Weights of a small mixture-of-experts language model, trained from scratch on English Wikipedia.
Experts: 64 SwiGLU neurons an expert, a softmax router, 8 empty slots to pick.
Below are experts of layer 10 (counted from 0) of a mixture-of-experts language model. Rows are named router (the router's row for the expert), gate (a neuron's input weights, with its number), up (a neuron's input weights, with its number) and show model dimensions 0-127. Each number is 128 + 24 x the weight over its row's rms, rounded and kept within 0 to 255. Numbers have three digits each.
Before each expert's rows: "gets" lists some tokens that make up at least twice as much of what it gets as of all text. This comes from a sample of Wikipedia text that the model never trained on. Tokens count by the router's weight.

# expert 59
gets: " (", " \"", "(", "^{", "′", " $"
router:112122180139132147123112102130131127121098145126110151154121124135122145148105122095116156100131140132103141131118094082173132114149115143081164129097216182127155111098120151128123114090123127169086169193137145124123129111134155117121117114125140110083134135139113122123156136112118117116147131124103095105109118145102097124075128161160129126125124142130081114159138099161104164095164
gate0:111119140090167120119136120152121142143163142139178098145132183102115114152093133126153122105116151130144097168103080116126146102136111187111136164117171171157099167150128180123121105088126138121116137164156122142150122156119099130110152140111089127064095165126106173099125113148120117141105121117085117114130125160110105132131125148143113141124114094137121171118099095114102128119126
up0:108142164158090124106131146098153093165141125110074098186154136091175097136124126125134131124098075123108153118137103084137149169103131100120098107150112136126170143134123114156122162146118120136114178184147116122145128101120127157145140099102129116133177113142175139106131121131119111110119137132114188161149143105144099111159107133154149114120150127134130120114119100153118133137068
gate1:115113132125148130190119103146090115117176147184116121108127106103122095133128168132125129117124141138080133122112131134123117097126095164087147131111175160122123090126124124131143145131148177136120124110150119130105093103157168161117155147100127106133091200097076102137118159131136121138086103145159125130145163143133166126133130108117131111102142139122137131136126090100147199100126
up1:118122152151144137156128130107094111153153154202143138094136105089088120150147144126129108148129130140089132123131105170096139104138103176103148130099160144129115106115134125105135149108169189136116111085142111140108126102167167164113133128133144149143080165122103084135116136146120101148102126167150142135134147103120147131117127109127123075116120104131127107155144088080114185111139
gate2:126182141123139153125132114117075137144110128147135121125149116108156117168142147166133151123159110079169084175136120171160108074121158148086159116123108132109163181117155108117108118131154141163144125080098135122150087120123144139134087145144073164120121126152120107134140080094097148150119134100123131116155146135117115101084112131125143102153085134126131136145131114139109147151109
up2:097176132094114157121142110145147155111129160154151100135103074117117139149142120142141158175173144115139106116135163073104171117130131152120101127118131153162173143138099108131119141093124130139148150116121127151152107120158147090140128150151084161150174157121134118119122097114118160135135103152097169136162161137117119099105116162121166112093109149116102161109148142087129154145081
gate3:137147137119132113110111083153136147137101129182093070157123122136156148190172104088124131106152166141116141128115119111125122163144133153105146131126113164168161151151111126121148109154114101149171135173122139135139080121117110135160142156123106164121096152138132120148112131124109106160138140161130150125174108183147137122129124146130104104153079115135114151094140142105125176124184
up3:116079095153155135146135120101162133118131125106155133104109121143099079074122117147093134170092119141146077142113129120156151096160143123138134156138154121108096142118133134119124131124150112135102112149145150094133128136135149139079096109163114111112137102141128091112125127124133156109139124095148095126104140100128131120142133087136185141128151159126130105190152115147096065187081
gate4:118143136129148107148129138139113117115169109149149121102133089097087090143153123128135103137138136080139090125130089144156152115135114123045113152154135137166150113113139136144152121109172122132124151131138131139158145136127151151124201122118125115107138170159140116132113138150110101120154139128182156153134150128142120097147102144131141135145128136135120076106103151145085212106089
up4:100138138115129140108128106129110158167102123099091095160135131143143157143087136131129156114123108149127159141161171133091107156092171101225127103103116141104119130128125142102093145139132112115122123113128107098098113133155117105136070103149140121137130108087096137129171120091100144132127135133104105130136119133134144148130143076106095122099121125137127167153155137090160083169139
gate5:157139120138156125093112115146126130151127105163113150172151152165119151133147114115113106166145182110148107143134154120158095139137145120127132137124173134105118126141084154154139118111143099128150113097116169119103176125048116147129144134097097185137104126109119143165164155086167084130132114138164157137161131119122093089150136125140124108130163167124133100138125172117124143106109
up5:115138094155158138100154103135120151162138144149067122132150145173141157157114133060133130170110149121142126149131144134175116176116128136125145146133177133109121117163113148107116171107117092104082141122084140114086169132108107139145156141135106148169076146122114182138151124112130123135113127141118132148156127143088114104141139099154119103134133161118134167139150138149116146085102
gate6:093093142133157150110106146170145144128115135109161131117134164139101098158163151119109082138103136123103124134115173101164152132124159112086125107139160154114111132129144121131080153133119140099149128128140129110177114133146103108102126153088134150109153104124160173156145114118114094155137150150186113120131165100161151112119054173144179113116117112141110158127131105113114120141098
up6:170148112176129150116120116140129129067131140147129150119123149119148157143120145165095144145144101135152100136115165113156131117127119163102121133107073101111134167140121137128169122116150106159136142106130091154116093117071104120139144101136082089147119168182132125119115114122149147128098072140149140093145112170104143122140172093119092141168111122123141119143182102130141137116096
gate7:119080138130131110147117146155164129148123093110134133150126104104117139128131125081097142116130133111182115149107107127118100111128097159130085134116165129153134119118132088132175147146144121178134120089068114137131121112125139124095059146121115117116146119119116131120170106072089138124131128142118145156136147124112146112174172190097127168138175127125172118137146150104092126143112
up7:115133113165130131121141116109098138143137158124077142152138149094126088112096149076125138124099095140095123098134141159123122155171164130141135126101111100098128098160093167121150134102145165145111152109096092165138101175109142145140140150132133151139153169109105126101174096122086123112163168152106139129136138116087089111082107135075121144095144157141123154148131118119163126136121
gate8:178141115123127132124168085131129134113136101140125127130093092156121148168133122136139128153136125100122155125127161129136150174138149097147106132094111167133103098146101113144118116112138121119122153120100155088156154119091105146109097171138106199120111146146145181136087122189107112135133141138112070117127116176134166114097144096164123106146112135146108130146146094126073119115122
up8:139106144133133130119128124118125145106141106103151114160100114095094132159122107136143170186140124075112115108131114072200075134154169125128134149158110116094147147128107096133113149158160126159120108107133137120102141097138121104113130123109107136114150116111102169129123153164131139134107151161121166111134117131137090144149118166136173111156145133160181141137128147173103180095125
gate9:111093186108121110128112106108140123100140141197115077099094110133149117116103155132108123108156121167092134142098129099122103112144146126130104149154097112136096161144159128161157140122148149125141146104139122100143141137168134178146128122171162144151114127157152177062121095108132110116117100110121159142139152110147075176133135138096131167135130168146110133147119107117116123119127
up9:135107193116114107096131106144150133091191095143139063108118113105129099120098108142126127119168142131125117131137138126139120145093147119122145142143133133105148118075137166160152124140172138130118138143162156135111108160147137152180087108163141117115128177134154153085115133106096085113160111074151138176134149099162101118100143104129127147153145147136112111142111125130113145134153
gate10:111162113152087087131130096112126178140133160109140102114164147098086117120157153128116102140155162119089131134137109130152147137123119115080158104134106143122147111136123110111124135126140100163148162144142093168098122109150141147148107130157092125130135148143139104142089149155086123104134133157130135115140168117121146160068130144177170143131149157101109095108170176161108159167137
up10:062113141113152134103115157131160139125126145151088155139101150151136160125101123081111157141167109127145134101110133108103075095087104129120146120147134146106114114124151101153178121160137109121125138122141124140131122089108147152144174193125125167136106154135124078132121106116194105114100153107101111128118150144152129178128158132152094123145139111122084172104126107122115118126116
gate11:094145111123138142125106102149126122137144138121108155098078128073102185168185107128089169125136159101109140153131086078111093115129143133111118154091146161132153080138151118134139131138087099107137129151155144112145115153136112155150150129127103137141143180147117124148155143120082132130148140088149128109128129154137180117068143108136102099105130123142141137173150136125107123135147
up11:143134154155142129142122117127116157121102108102091156155184165124114111134105150103108088114129094159125102098132161159112096151143169115089124133152103119137145168119124185158134104130144131102089092101156128151084108140152157119178138107113163141123100117108119103094139143116107115107111147125134127128085111109099115115120169118135153153112131115104120097154145089086141070153112
gate12:130157131142167138144100131147090114121160147126164131110142125144108113192152125119138108121064079108121089134097170111124094107100120151151117136132183116154121093167125161096135121125114104131110133122150138131139111146133078118131112104124106126120136123162145189118116149138101126129100108140136098141131135152127087133080090176112117133130107161144099177135078127124121119171115
up12:136155158165159123145124110151089127110142145088162104110128109124109107198132148125136134107086078106108096121134153121144102097110116130158094122146178126161112080169113140082120118122125118130088133124147117141135097135140088116118137108129120126103141093158133183161130147134107125115125090133133114137123124144138098122086087174105131125128123164153128171129079103128121135168092
gate13:116086160116126146118181095137131113107139128163156128182098156137126138191122119172155117127160114131113122135156127109116134131114142118165145104095151157140120146115144154162108121166136111142137110096085131090130133112146160134180114140144106122120129099152112129088134179110113106156115119126124083107126147200112109132186135130153136088137139107131114124115090172128159138109135
up13:189119136090126162159132102145122132128135125118113139126139117117155153100133133128124081137087139106122143137153117097082119197134165124121164115147136132103161098169152114097112126115108145128136152125114127146139133120178141177139146146113159103155123170119085168108117121115151127109134107135153149135146116142207113146146116127126175129158129198113113143110112112157149155122135
gate14:157142114103140156149137141049151073101133154184108156119169126155100131134159124144138155108147119161127147141111132133163125156112121115115166129096128124119098100122108104142092113119136161125115115114142125114168135142155133167104135176113131128141105091136112120130190131114116122156136128149136145157128164155112139105157103130132134093118085121139120160086115087067136142146091
up14:146157115087135086110113123098155132129133158082112126128096121113173134109125131156128138135150148135129156125151122148134135136089099098120152103145092112123105079076132134134113142052123104129131110118095115111151078131155108079145086127155131103136108152115127138147120148087153198145119138155127080136128115148117118069101097155104151126153133156123130109139100114137135141130098
gate15:122127176117161103115114076149128095130116146137116147143120142114134117159166095136132085126155098123113168083142095128108142095118117186133084121124152110117164135130115059168127105152126098157118140098109145130106156148157129120096149143129121164171123126171145144140145122121145125120102116101101108108123161122132134114168098155120114115156144142135108161143107069142076101112130
up15:124094122135111142118146143096098134145134105142161142111097149099103130106097158118108133147100135093161126165149128125182128152139129095127142128166105181121159136166158120115146150129112140103128113148116119102144100138084107139106109106128129124115138104105128140124126113139054132099119130107137142120132176114132111112113175101217177122128115151098134146147148143089128173150162
gate16:153125073112160097138138114148115132145093145130100149111136149129102147158125118161121152117158140171104158113091136122132150146148107167125124132153157149150154096149124130165121142083134144119142124099190173126086125150147105097172145131128138133123111164144110118118184125143104117145101096152104176155091138149142109086178145131122167129146123166170151121138133094115159123119135
up16:080111154141087160140092106117135129137123122118123106126097124119148115125120121091124116158112102121135067162197115155108116126106158127101134154125055110103122160101112131120123123193140150118136122137108113132171126113126147144105125094158132124114158139116145137096101123157141127110102147123158084101169130104118140186086105134110092156143114119101155127096141144126077139126135
gate17:181141137119176116104109114131112143138122119121100137174133118121173142146153125142100116129145144073119121118073142181078114117092109159101148151123128173126126087102117149137124079113115117151102130084118116135107111071127166130113109134155183116115113117091119096099133118174098102106126108111115143107126133132133105152164173111153128167114120132153115117135120121099115140092116
up17:100120141115083172176123150135139085123117164179147116124145141125129110074096141097136112150130147121128142132129094107155149124112156110140095134129118104139113125145149101122113197114149169120142119144130147117150116127164105110132159155097084144152127121146132156165102167088140165185123145144155133107143100127144109114111130110091112118159144185111167115094132119152113102134161
gate18:120115142155132120127112180140126070085135144203126126139150090105141114094137133133128096129099124151108151140101098123113106150124150114124124104146166103109110197098157151133155125145114121105127115099099162129127111123158156122143138117111144152105109141129122109091160128132108099136116143143164160136105127100144102123087121197156172139126141081109113119107106144131071152136133
up18:153144116117126177139150108094155207123141107072111162138159166137147142142124142129121115131128155133162112110138147132132116083122113122133127144118095162151152055128123107140095146119128136135131153166154118098135142126089119146120126111137123096146132103113139127141114128109144172108135130081112133107145127193102154135201119095095104105157150152167140158141129141135153128125120
gate19:107056085138154133154115144121131136145155119150082151143092146118137118136146142152133129133135116094133159115119092081135086138123117169077187118140102102118113133108103148120175154125123135175157157134097121098109141097138111167150144132151130094108116081140115094134132152139125095132126070132120159138118111159124155118126155141112147124165158100112111124168145128090138151150143
up19:083108135127160115138169156183123084162141148132073107123125120130104093184129139129155117106123095124112111083126135148139112145133137160116105111079098115108148174150170114147123109142124167149138153161170153105168108150102122160123110128120110098166161140117125118086156139116131113110164125174119155154126131115120126104073107137133115142145140132102128160132147133154119119128080
gate20:130104151160118132154126147105140142130132137099134156145123138119120108135110168163091117116117145124166158130123127119140094117194129159096112136155137166153126107157108104103139154116106146095109134117130171142132167130125141132151143124138123133130168128135160153119141161097133133159094123115156143134090135123091083130138120208071170122150196127134182116146125100108102159122140
up20:130115115108156109138145114111148084144152107089101115117132168198136171152150103097107141144093114106124149149145154124100110120097151165156115103114143142084157117156131104131081125098155100173082119112086115144128103112120069132132125099155111093141160172150147148140128142154134141139139146152151141134157128165156141152150096106134117122128099121149110172128148129100148148126096
gate21:125131134106089134129152120143128148151174120128094164149121114132125138173153107132145133128095132104102141125075131098138139143152124118132116133094135135111138137140061138145148142125124096149129142151161114186108125122115129204139154120136102102132106137120093122142126101128138122120142095158075156094161136162177164117148151168098156115119165115128125119153177082109093159123155
up21:144135117100071130146119143138154115153185102167106130150130118130101127166181143144150158154106092134087170146158112092155131141126103090133122142130111138120117106124063116120154122120128110143102128147145146165109126100122144163147133134109141152105123156127097146098079152143161105093153098107091126089133132131129120150170161145092169116106152108141136142104151117101117146095158
gate22:073119127140112099138142147111158148105132149162108113130129132127109139111083138131100147141139179080093116155143160177159137124132124103087144105157130123084108135139115130122083096141098123110061151145119115168094136133094111119134144158108165151115099173132138154099146125125108108112094098107135084145121132107119135096112134122117085131136102088142158077102150132101128131159144
up22:103126147119139105108113163116130145109074168074145105131127113148111102153127092123097108181120148062081162116107142126154103109150121154115109123117105093140139114099106129124112099115156147124124123135112128117174114146133080173150102163089122124090125146153148167160177148124134121145164116144112146120129160164118126138110131151106161125113140123121110157131172134131143158099174
gate23:092118110119123116114137114124072125170133123146143130138142133124152132116176140154087152153135131164127149147155101116144082116134125174085117123139142123195151121094117103092102127145131118109112148130116150164123110128153127177157112144109119172092137148092118134133142123115097123150169110120149114076188178139154153145123130122104146139117146172145115147155168079149141126147134
up23:118157090156128142160105087109130144109167119123134130110101172150107134122168101125130129144092128118116141129105148111128105144129105104171140112140115138150108167105145109151147149108144163155129140162159063149106127100107174158102131105126156139132091120147121112112087094144089141153135098110102141159156117131121111139141161136090078131081148088112116079149078139159135145131112
gate24:111122159118139124105123101166132127119147097129132128121092099153157110200151145125169127134094111134108130139151085089150098089140116106095143126100104164110129102151105134112150129136120094128104153113107145116124100124109094145128161110114106175106155122161149182205114138138128156169117134138126120094126125112112112114101105170127110088115078106125118109123087151135106104112114
up24:165118135150108118146135146101128112129094125126113128138131135112115147065104149123114108148179158135175091098139137095129160136164123136117150149161096122160165123096159147151131132129135146115109128117125100119157144157128143133082090132116140085124156163114065089089124130125127091106130137109130131161106132148109136168160148116089165140141184162128153187123143142140110129109160
gate25:093127140109099120097120118157181107131129161155164143109167112080095092123143067120142148130115118133140136128183149092102107118113175129146105149166129147134086128115100118170182101131120127136140142141120126126109126128145142133131126110135138166117141116165131103144138099134113141090121164102131186196152112145146138116133095083157151099103127154094120122121137117158117106131112
up25:123171125100161156164153154148142123151090115097124126115065176113131122154099108123146087171127111138129142146169155128140153139166105145146138199155117115110157195187135143110110111142166117153103120096124133128104112132164125121134141113136147093136133081085145141099108133135142105153168106164111113122106117129126124136142115155108128155155143120150161146109143149137140148130133
gate26:114124148145130146157130142094103131121119106139133150155114134087158112140145131109124114139129161163176138176140090115132072145150106133104144126130108120095124122127123123076155075143132129147115158131130138142129152141134087161123148122114088173159136154116131125144108096108123115163084148087175126157122133132133114185114177173141128115129138133150134114166138170170143096099180
up26:137099133152135093138117102094161161125081155156100152126072144089150143107134078113094128130175147122148142157119134107167119093158075126112101168134104086096108097137085101130142087128147143124118127133153122130122140145149124127122154127130086140112158126132124109156125060137130158150108141132164106137128110159104158152138159115137090155156140107131108135168150114156135119113154
gate27:087146136062123111139105130112115111107104119150127201164074081123135132119126132115126184097169133101130134151084120110135110159142096113154098118136149144096104148103086127157110128101126133131116124136121107110087114117095130150151129164130098133113132139090172128152156118165177110104140140082143134125122127126119137131135091125098099094129081128127162148125082111137143128131125
up27:123133140084130137120114105090145128105113112133150191167092091132118139105136140115129149112167144099101131146100106101143096199118095115161093122124119149113090139116097123119118121093136156134081126156113091097107121099100110146139115175161102112119115121085170104147179130158147107127132172099150131128097114117119158126115126122124125082144081142107156159124102123132129130142108
gate28:122124066153155138138123121104136125081137136133127134099171143133068069130190115135158129111099157085112149134144103124162148106132085129123117117134135130125146136110151096181118122110107146130134096113144150119171124108150120127110153154150121084156158123089137147089139121143104130148118094142069147140108157128135127127167116155146112124150127132079139124164141112142074140107134
up28:107091160110152079123103144096113118120106130102075140107168153094124114118121149109151142161079130177160130117122125123125197149096136093185087160126113113130156130113142103155116157169134130124098153125093155116169143107142136116134078130096136122096124130149131124135145157150132150152124126116088158155134139106145150147142150160136122111155149091144116129088094152126118119144100
gate29:063112172091094119147121146140148126134143104186123182114127119151116108201121106124136126125107163114092173115148084118116144140137122102102116148158134120134158151122081090141146129089126112137136113128160132160128150162127130117102117125148137161144183121129136104145145140133107095147121165175116139107155140146142107123118175127149139119124103108134111109104151081109114116163095
up29:136121148138084172101093107132157118127147114128148119122121131146108112166136113078159091138132150113118149105106113128141154122129130173092170156162099121154156137139092126113125152072146153164125108112169134144114167154119145138123149116149142128091176115137126110154172134097141163151113177143101121124148147157108111090113151110122156136119159140175141119114081156161139112175134
gate30:092128106141130162128104115158129128124145141115145122155127126147130159124152110127111121117131106130121125163146126120146150176114081119126179120179148109131154155107100136123135163157123133157122169142127146157122099083140154153153147128126119152146134116123157114148133165113125063106082125082156127085151104142130133059156110164179180099126123112119152102123154112098129121079116
up30:116160115128131170122147149135094106105133099113151110182127145171154147149130146119084118143120156144129092137107147124153146183111120137134120134192128120168114142104111180132171120164111100150081128123096120120097107117133144192124149142096129104127152150114146122106125139145124108170096160116126116096145105137121141101154110125179134134098128156198127148145132136122100137103129
gate31:104126106141114119148167136123109148128086125122130098135125130076121125122134153109162122125119139150129103125138156177091076145078096112124129131139112140141148096151085147102146072165111140161133132150124146109101110098120176128124102149117112161091103121142107100137121111124110127136130109157116091139098168072123101091118083149135100162157136177098134114115088117087146124157120
up31:120152155128138118109151117147123103132153105102116153116133134149134110134108129125115119129132127119157144079155109124170156150164137161136154127131188092091093163122127127162093207088141149091133084104135115137158116144149105141152179086167145113161122154093140110102123140108114142115127129119141110139141097170123149143138157084124097110131117075153107137105141143143168147111109
gate32:110146116145146109178169127171166143095135120115106148116109147138121144189159127145128173126077127119135105165083153133123152128114113122132145131106152154171174108144100123103126090114164142178117137147160107157130123124133116111123151112107131128128105119100161119139091118144104105115147081128180181092114154114130151107105147114141140086078118105133105101129134112116096135137100
up32:125119128091114147112071153070075100154109135116162117136128133098135114057116125098095073127162125147122148093178117146128127167143147144114091143137132116134099114134170126137120132140104119061105084138109119104126149106133127132144112138168134100102163134129098119124148117116123121148126156115132087141163136114115152117130116125124149180190167138148146128142122150137139121126151
gate33:136118161136164133126136124157156106121129143167098160108130134164103120170101097146148130092105105144167155142101105113122160132131163126136136135125142140146097101111129117152130181140120097135132123156111176131123131160118120170151116123116108135167140173146142101166137080142079067100172118143138079116125145125101148105109123095124093103172109095135109095096129095103111102123132
up33:187163135123114137130057168105113101148105138176139130105134136124155141129123142137149105140183107135151136143132132117124147096159116161129183145113142104112118112106143155202129129145136131143115114134134107113097117117127131099177133153104080132129124118132088127122126125140144139110088079106130145149152138123151135136133142114096144136086143108128137143189144154120186152113087
gate34:151119114145093102086150136123162123119135116112154103145092125123104134152140107106154189112131147118112139126102099170158066115145148106132157126120133154113160142148109103124121105161143134150126139162127139147125131132150118164101102152151175155085198111092125103116145094116128110104140126144140090131100133104113112108142134145124105126156192095169122092127175160147111147109128
up34:148155145166121167111128132140136093159148144140147136146148106133139111133160106101169158111164117129140120146138121186108098143151178121117143104127135202173167144156122119110131138157123155130128138156107113099119120103160119137132137144111152134125161139112111086124126074125149123103119094169125084102107124082081141149127149087121094132171171094140127120129142145090117133124100
gate35:128106114188111138158086128139126126113086116100170130139138114135133099158134181127145197096141161126095129118130095142121097098139134138084124130152162124152133092134128128099156114162181131140116148091086147145150167088108139163143128146084110108136112109130132087161122118132141118126137139162120139118143132118072160124105125120085146115109128121139127099076123132118104094157118
up35:141091109133137137137140088127123118102072116159164124130140098147104114126120119170159166086125146130095137095112124130110075124131148118113137124113156131109090108122118131151103134155180158149123152104138152143171162120150122152164114115083148127105106122112098075162124161109148116102152112142146081112133096126075117136110140107073086116143131109103136108117121120106137170169130
gate36:133090137121139107097159128146163122139097131175131154156133135070098145155113139155111146120084123122137149112119087138112125077140108112135073120093138121103103107126122089147150143118123086139122151141179136172137142114151131156152163087126152143114060110155159102136150132150139123123120133143107123121152115135142165146093113154160128079132141153121092171112138128124134159111175
up36:165100108129139148171138095126097130090101153113143165085076137106139154108129132103126107097155093165096123141129132139116126092128139099122128132097113088103158150148135149152158116144133162128132093129100071143105115131148101119138093143135124151082139148149151162135146087108136144094105120109124115087086129148140122119170130142098073138152154110138164122129147087079119160126124
gate37:134049123134144136154188143116120113118148128120154107174169135147162108147092110128106130132114140159146159116123153148135144102153162140135123109128104127130128148085131133148116144127171128133138178112152123104136098142171152155092100156121127128186144123127118153130159138146108136125177153111166130108157104119127149124091095143107173125166089138166127089121172108122123116152150
up37:132153142140131173084091148153115124171089122124148159130070096136139143144162154127126102111153146106105103173182123108171111131133148104120139166138136137145115123157158126129145106145107168140158080144114134130088176132099114158106152099111129156109089133110114150121166131146156142146066111135123127096129163138165155132122144115143141129105127107138115148136111166144089136169119
gate38:131140129140090116123150152185144152142122119143161121159106126133159117086138133104142135141141153196127117134126090134151093091120114118117128102168133120149151069146119110135115119114113136113131110133133132130177086167155133134144110124135113103139108101111137148094082126121118066119102094080154169128065165131101101073132139135173135128133113118148142095160103127114137137116124
up38:111141121127156113109106067095089131114140147119113141113148128104110134172113152153128130120113108105143169132127161124117147166124130128153115153102147157119133176096091130112140125126123129137125139146131124113072172105142135103131137148099138117131125164145105086168180142125090213136153162173097092135161103119181156144116101106078106121117136143111116141112136127141123117136128
gate39:114134119158140149134147126113151115102119111149096167113103136128149136145155147155074061111112160166130125146137093142121122088110128125089134153134157175097106101127112158088094147128144135115154138113102158163122141138075110200130132140117123077144137145107151147120155109144160144138107105137084107108119133105121125097152109139111129127162121121128116079126124170076112134137162
up39:124103133081099096156143127135124108181134110136175103134140120159135118127131103155184169158148134131135096105117164139108145145152152170133130126108094101178140143160129120123169083123140093102140120117175109124106134088140126072114150133113117166117120097134057107101093117123127114124120125117153151110145131118147095162099160141147123123130148132134159153154140082157143148135129
gate40:099098125145133120102126125107123117095121088110119109137145169134109092143117118126126127122148145145131191106170116104139137115151115167104142093081099080156165153114158104155112096126114088182157123097171120123126115169117133133106138169106131145128177139131130114153100114142135115117111145114128095109121156135112114171120099125109100167143099123066125142150080113098143157101136
up40:090123141162140128085101121136129130092176109111112111133158136142101142125105100124099130151110113142074154139146094102126102107159108148107124098068123085130157162134096168128148084100121096165142131123138133107130101142147103113138114163145161188130139154118087152121099128156105163138165126147166101132108124157121101132078123117116114166116108158128135131146074127122145128123142
gate41:129132130138140118124133132114118108110108085106122141160146127080127163142151112106095126119153117151123111151073101128169099139070114111120125186127192180138109144118121128154112082147140129151143155122130150125103116150117127140129085161130136109131160110119121123085157139119103145173102153130153137118175120166160118149118162186115106138188130134119103119113113174131140118143147
up41:107121139087137133143074126120110078145123099122140115143151142120142154145145133070148125165158121155114095178155127133156096138152105156101161142100135170169121132133103111159156146114089098145130160093109113145101135101101136162095094134117157144136127149152158139139143092108128109121129148120159147117173127135135130167135069146126127138140162128106130173092141160161112085114143
gate42:148151122174089113116123152175124097129142100155132152159176128097114127190156166085099132122130141104160144121109142186106089081141116108144147122134104142153065109096144151118159153150119135113110144111134168129094121129163097128163109116083109147126111131115148106098114140102129120135142120113138136117159161154129161102120144129130178121108148139137168122131156089116127141147146
up42:130103145117178119158122116110135137141129141072128105105106120142129152111117142119142130123113164166111110121111099091104133115139151149142093148146137128119163143123081072130096128092144148150101118139136135131162096128075153188119122155132181091124143119136134149132144102137123191132144128136122110125159112092125143128127118155102078158128077139107108095100167169115137126077120
gate43:090128127138129118134179149111094136123144138181159126128128156099133120129132113083122121092108110118115119149151143213168169171094100114129118176136119115159097082124113117158161119147088102125152129139134172141138158116126137135113084125140132173142110104109112138130122105115080087157109110156120099109137176123113161129145101134125155158126120135172137104101113126106116134124120
up43:100124127130092166142162184113148113151133160149137176107154139103132083132129148138117134115146144125131117181154133117113105132133100127096107170117164154147116120147123123162140103120121085163139109151113158086104091137117135124160090099102153138122129087114134166113081126111174139142104151122116065146131157112159140114098143120109131104110147125121124062120155138135120107110177
gate44:099131165152137112143127154147156138148146112122164163142070104100113140118127124136126126141074114134123138160080114111126204077112160109134112104107110126173100104167147135113114129133110166114142136120118144134106058104123117191129131108114128156101134087109132084097189118145104104150147122130112149145136137149150136115114104120125097119157144158111111116136122098125129102140131
up44:144139094116116181168132111154121125132115103135132130110132145092148156132078070103197130134133143101159143125128126144108095169123124100126112129108159101099111115127157116139142108175114095153096137133085114125138160149123126066078115114123130130133148129147112115115133159149135111136155086105161138153095103140132148114109129133129141129122119102161148176148073142156177112152148
gate45:158174091145128145119145134105179156089136133119140100129115099115132136142116098100131120162167138096152092112118142152159091133144123137100140111125147118142130142082136123108122163085145153047144103124122137152082138168159106175154155095136131103134156156134145140127140104176109185153089129120132138126114154161111097125093098098121109152114126118136131126134155112148145127099142
up45:157077138108108133125137155112105121115148162089115160117123119111132126166118131124104140157136149118096115128147120124145129172067142120081151165154105149131135152097140137130127040160156147169113115169138119112096111113130166117104135154097146175149109113091155134115151133109134105095133125146141076127136101133161144121170113093121154116149121132100135125088132137093131139161109
gate46:192165120159110127086092121130154134163101147137129122110109123134183165076141127122096128124167114154165133139121091164093126144128118111123105131117104134117074156165135129138140143080125111140146160095137099160137145141121099109134121159110153089134108157157163121100171091106100152128142146097117101101127121113140143149125143089136141101124163087098138111118136136140134146117176
up46:112100091112137157122132114108117153110142131106113146123166135102122100131095128133138138119137136099124133130150178132124119152107133083158154174120105139150084126125106169167126133138194125154149113117127150132135162135161171152108171106149093172155123139091122098156111148089145119109107155128117117100168111146115103120160108090125130113141093128131132168101138112142195107079150
gate47:147119145169141130143115138136131113144131135135148122168132098136176113173109081112108122110113153076092161140131111108089097103131077128138114152116146172130150115165124154116128132132124152150151127135162181143135131123120145132149102173075125126149142120176138122155131150113126124120155144138080157131124077173095132107150116157108133103160128098112117101067094140141105139111161
up47:127118125085122105100156167093113109082131122102146114101141154121079163088097145151118148164151089138142167107153175143114142098127167137102107125123161129132123123131138146170118096127109136086100100102121062132128127151097120114154111106165103132112125148137111115109112146088141117105134096121133108104100148087154116115136129118138090159067084101137117109152133151132124098137139
gate48:080115190133135089124111110131098153113144158147139129159105100113137149118136154146141141130133145098144103099103140120136153194135085124144072133119131146152159077141130120123138155092149100116128148091163090148139106110151117130169118121146124137139124126152151092164112109137083126129174099144144117144130100119131157138104137137093128110101093121089137147083129134121070090156132
up48:134145121156082153141087145126134141135168111114117134119092191116135116083168111101117137117126107114157123134070145155136119179121148126091121122162151117091130119112145103138158141137144108138132095146163106104148127124083114148124123145144121104086151110144122149123084130161158120186098091113103150138152121067154130170156132160135094138129143108128092146128106095115162134131125
gate49:153125159107113094114125143171125123095101120103151158143105159176112149183149113117195156123161167137121110118098189127119144153115143156080093116109156127158107138131071134122088100107108126086117172139136127126089143071157152106133130122100131149154112135125158105118130111137118137130150135154091141152117153135110112104145109103134155110135164137090146125120113123137119134106151
up49:135126104139090109149155151147137072139091124115127168124112133160104130149147087109162157096132141131118128157113174147108131164116097161094107155110162117126100160114110152119178125123104108116121129115160108124109119091149175095144151158119163121170132172108138113140154112140091134070083115099080129148115136122094086106164102126146131142103143136106144139120129126128123099096140
gate50:100108146079169086102120162142141105143094100131132084130112149088134113107129110153138128113149135102152069121132052162108145113124151125091099138115157160142159115154128153118132107140078085157108135124153168140134122138088118120134151128080115090085122103099123165155169123113104126171138139144101116127126140138121136156108155143144163119124141144142115128133101126146095150117143
up50:132135128100161141086136126130126152129104105094131111142132106123134131164143110160144107113082142110180143166100103090118159117126143165144071158142148155146131173129110111148117150120127133106089138146144178126164144183114115145128164127092118121086122077129132142106143131127140118162112142128147130123157091140133142113118124063155114114115157147165143077172111092116103147138151
gate51:085122116129114113132121153151153098114115153156102132121126166125127092101154112132115136179165159082154124121140133124184122123103122161149117157126113122130125152096135175147171090104129103111148115112082105130138125098117157098098120163137122090126142126087142142103139153146170079118100152105151161148113136113131105113105109088118122101158122091078172085105090130141126133136134
up51:145131148100154139103148103113097142122147114089155115158176087112120155148126119141150113086109083151117125139153118159070105148126124050140144129109122103102154130134116104144081157180137150104120143117142135133100115127150091141167160110148156136107118118137143131139125097118099168085116101129100089106144131135147158141158109134159097167129121139155135147157149138105103152103158
gate52:113156122118126122150154096110157125112104121159167170148108111130095119147133141168142129154135147130110108147142093095133137145103117107124098121151118080130154140109134103160131117134163137120134106127161122142160122114132145106135117121130157144049104102097108110143145103145102128151120143108173121116112122179128153136082107184175173119090130181150137149131178111099114145152090
up52:119146122116096159099153127099125104136161113118158097158117099126116079112108128122086104153159135112130133136105123094108110133152137071129163148161100137122151095129114174112127127123140128174115119157129127129147159131171133167137144114154168146141155120207126150127159145095111121168131151141156125098148149136139120075091154141151093142130163134143113135173130153167166147116129
gate53:145132104120204101107149092126119151102118107158087169121150137118137142136153139147103138126079125068120134126079107139123183137142142177121166108111121120080147160115060108127167154155122140143128135133133145143161161123089116129167127115111087123151089144114136136121127136147110157129093115126142139098103132100107103100116129147113123108081143154111149111136125140124139137157104
up53:128178119130160131112141121187144133106138122130119171106156125093101128123130116132120155125143124094128125131097127118135139170128115105139150122151162150120127140112067152102187144142110112107112132128138119127120110141073149085169158068119139134168124141093100090132169142178153133149109128123143173147108135100123113148131138099136127090136136131138110075167075158096143128134135